Weights of a small mixture-of-experts language model, trained from scratch on English Wikipedia.
Size: 14 layers, width 160, 30.4M parameters.
Experts: 128 experts in each of 14 layers, 32 clamped SwiGLU neurons an expert, a softmax router, a shared expert of 64 neurons.
Training: a variant of Adam for the experts, 5376 steps.
Below are experts of layer 10 (counted from 0) of a mixture-of-experts language model. Rows are named router (the router's row for the expert), gate (a neuron's input weights, with its number), up (a neuron's input weights, with its number), down (a neuron's output weights, with its number) and show model dimensions 0-159. Each number is 128 + 32 x the weight over its row's rms, rounded and kept within 0 to 255. Numbers have three digits each.
Before each expert's rows: a language model's description of what the expert responds to; "raises" lists some tokens whose logits its average output raises strongly, later layers aside. This comes from a sample of Wikipedia text that the model never trained on.

# expert 30
Description: Final pieces of personal names and place names, often foreign, such as ens in Jørgensen, ges in Borges, ers in Petersburg, ates.
raises: "-", ",", "/", " ("
router:147160121123100120067117110100156103127178121093105134154166135141094128101168139122200179110121096145125078089173067091130144116135094093106113160134153104151088159102197046159102219104094082185125104123165115056107147146141108142080123114124160166108086104167199180126139133146128110158101099157120148189173143154127077172124180125105119168143128130130169115166113115111186170121168141125104154114088115172114129162070121106131137071175086083126168090151095107128091122152163131
gate0:053115081150178142105156110142150085166092121132181105075068131091123133108156077113126124100139180141134123121180099118089120155221153150182096123109088093238149086188134153158108086149129138123097105130193144088082186138149145111178081066121148137163140132131098156111181081094152161141163141164151089123136156117081106136117136104135135113159131149132152188187101124141145087185160101113081107109149093148100152130102147163173176145111118150111111127108138153126124069150135147
up0:101111146104146143119111118100081147123079147126165076059075159140201104150184052104138144102078157130098165109088124178139077136144168125142053117149101127151148146160116118102089118110128139139140114144124157120026145160176147073140076122082133158218137105096146152097121139125169080130119145178140165147116122144146113168105183074138175126135121123157113111177138103152140076166126104092171149149059136134091179102137127129144121084107157091164150096135175202121135143133134084
down0:137131108105116112110163125122121137116159143050134112101045158126135148149137102160172187138168096125099193110129104133104090162125105104103116095168127171113134107110189155132141126104140184107175156068084110142117112129100129101102191116150136158169164154095115135190145061078154106159124119098145207115149070175130098100094101179179180110144162172143151121150116119132160123101098101121108156086131104094119113074104194096122139129177180082149154072132109209111152075179119148

# expert 57
Description: Consonant-heavy stem pieces inside longer words before a suffix: achie-v-ements, se-g-ments, manag, overn, Soft-ware.
raises: "em", "ed", "off", "ew", "us", "en"
router:156191103143132095117102110104131097125107090094099164099136184096113075187117118183050155156065176114113194143096098136180127103101150134108174187071156139116120135108128142116119138148125152083147110094107125185131152117101129102120121113102170114097138084102120129152154161213183161130173140158065100116131110114098149130175131139126097146145156083095159183118150104136116202184089164082174148147162077149063113113101104176150090143163101096106081136153150118144176084112105133
gate0:128130109064134087138143170184157101163185144099153122139138175080118165115108098174049118136114102136146154174074098158178140087194080073195106107096114179103071101102077163156200133094122165104100093129117126125183102114138128112170113202165080138110104083134135135164136152142121181090160145186162144168170102085159194121128100133137125105137152102118151155134149094145159148105136111080109128155143113127117130085110154087135153129140163107140168128149098087144150134074052139
up0:178090081093118093154108163137182084067130083156118075143143133096072141127109101185120150152158141145161150106140063172159151051127130133142131118178138142146066100091101149167174107144142145095101163128184166103094092173118117096107103189131122139117134160116171119134128149124208126132146126154118141168141123097126131198147125170106170117124135072108117143148101065120104081127152149074087174178072059106146092095104082122166142078150161175166147139103111158113090120155075121
down0:110179098162109156074118117107144103146181143109127150163125142071107143114135118118100095136088173136094090172119119165153144150145120144148148087161166197146113098105136159106120082074090106149142186055087139162132141075096154156169179113108113114099086148145069071141177092104124111126127164121170121126167180132148139158164105136126145089060130127173134129168105082089132085091119133094102157089121053120065092136115197137146168158127144150175222132126119178115119154165166173

# expert 35
Description: Word-start stems and middle pieces of common and scientific words, such as prot, med, stud, Tr-ac-heophytes, Sw-ing.
raises: "reat", "he", "ards"
router:098098130144124179137090108076171153134105130172104153154159123121197157149078144151161075076097115077215171151147087131134124107096118162112144092137159165114114113129162126103159150077141071082136145115106111100134115084089151094127141103124123192146184112191143087088071104134131133075154059122172100108180071139160130123129040143090139134126100117105128127088168132137103136094143053150164141102133153153102105114082107165134122163138145187128154111100103150143165169066115186
gate0:160111141160154106119130191112172110117120186151136141132089138092192094138152075135104074125127159160141165059089134135122103079085049143161189118102131137126124193169166127153147111022129189145153121123194081130092146116124076089146135098139163152066143078151132105147134156131144098144150140116145097147141117115135188113079132148156110134147095196146155131089148114146104130126113123164086133106069145111194108126101089058066136134098115129175193167142160146156124124109121133
up0:123134082108135180098042173122132093152074131156111107146109080142148140173103117070139149125142095136111163158122149137102160142095097130133081109097083141116116116128113183136117135097154145122129156152102209097123147129086145090111138110048148106154123131117113112110093120097149071163092227137132163127164162150143095143118154079141113125140146172143118142155110028134113114073156166147148216141097058138090150097143120177129194127158190133122145060152145117087121108152072139
down0:112182153137118192119152101149156113118084128138128122110111104117166106160106132112163144123155060157100087195101104104179092170119116100078104172210128158159109119160118134155173123111160148145075174089104152095165138139112116162080154120087138177167081133132090069087116080164166119166160122100148112128205122120183095085169132166124146124114108181154112185116167080085152125151081083161143102157096169120124058162172178131099129146118130093128104153112160102112155201165116129

# expert 26
Description: Periods, commas and closing parentheses at clause ends, and the piece en in Que-en; also Bar, House, Town.
raises: "ing", "ist", "y", "less"
router:108174087138074129163084162104129104160115151084138147108079121083149093100147118109115104050089141073141070107158116099098120102120102117124153139127064165097119197143148139092147175139121096133161111102128081127082084163137126138139120112134109134183110085132189154087090137169146155091086144135171156166102152118105183151102119117111052178096132135222083127178163150163117138147145113187124146117072083099115165139157092180137148136172103100138132164219138131132120130067127119
gate0:098127104135112193150214117147174094127111114123075077127098085147191168127178157153127156080131169126119153149140112123095137101124124119173156142152068052093079171109146160133108138132084144118152126133113106121173153149121095127098130055125160147105119141093125132095173070095137209125102151141117122156124111085103161136164133113091154161190151182142107081136104106101121058123078107104157131060082102077192076087159204105106125144145116106130123177126116135180114134130093149
up0:106149082113133163079180148138181131154134119111115148103100101118183183094160149147137140093115183115064126144159094110062171131177093113190148164149123119086098162157151098185135136061083145158134101144119101135155124119129114098104161052139157085114127122144123122111164078101152184076142128137120161134153115044099164092156128104110092155217161169120112097137148091124146102113097117044169078052131108123138117100174206110136145138132124134135094140161097108142117114137111176
down0:079146093120072152055100150150100152136096187137115105144081078245150110164128116114159135145133208119154123061103148129144041149137161090092108115151117128165145103116126173146154052135097126077124165075143113118137164155134136099149119093171068172148160127177118123167131108136153106064165101114166079152126104111091141150142155095120148154097133127133125106073077131128095143156210165115138111107049151120121129146131116134091159109168102144124150150153115126062128112135107138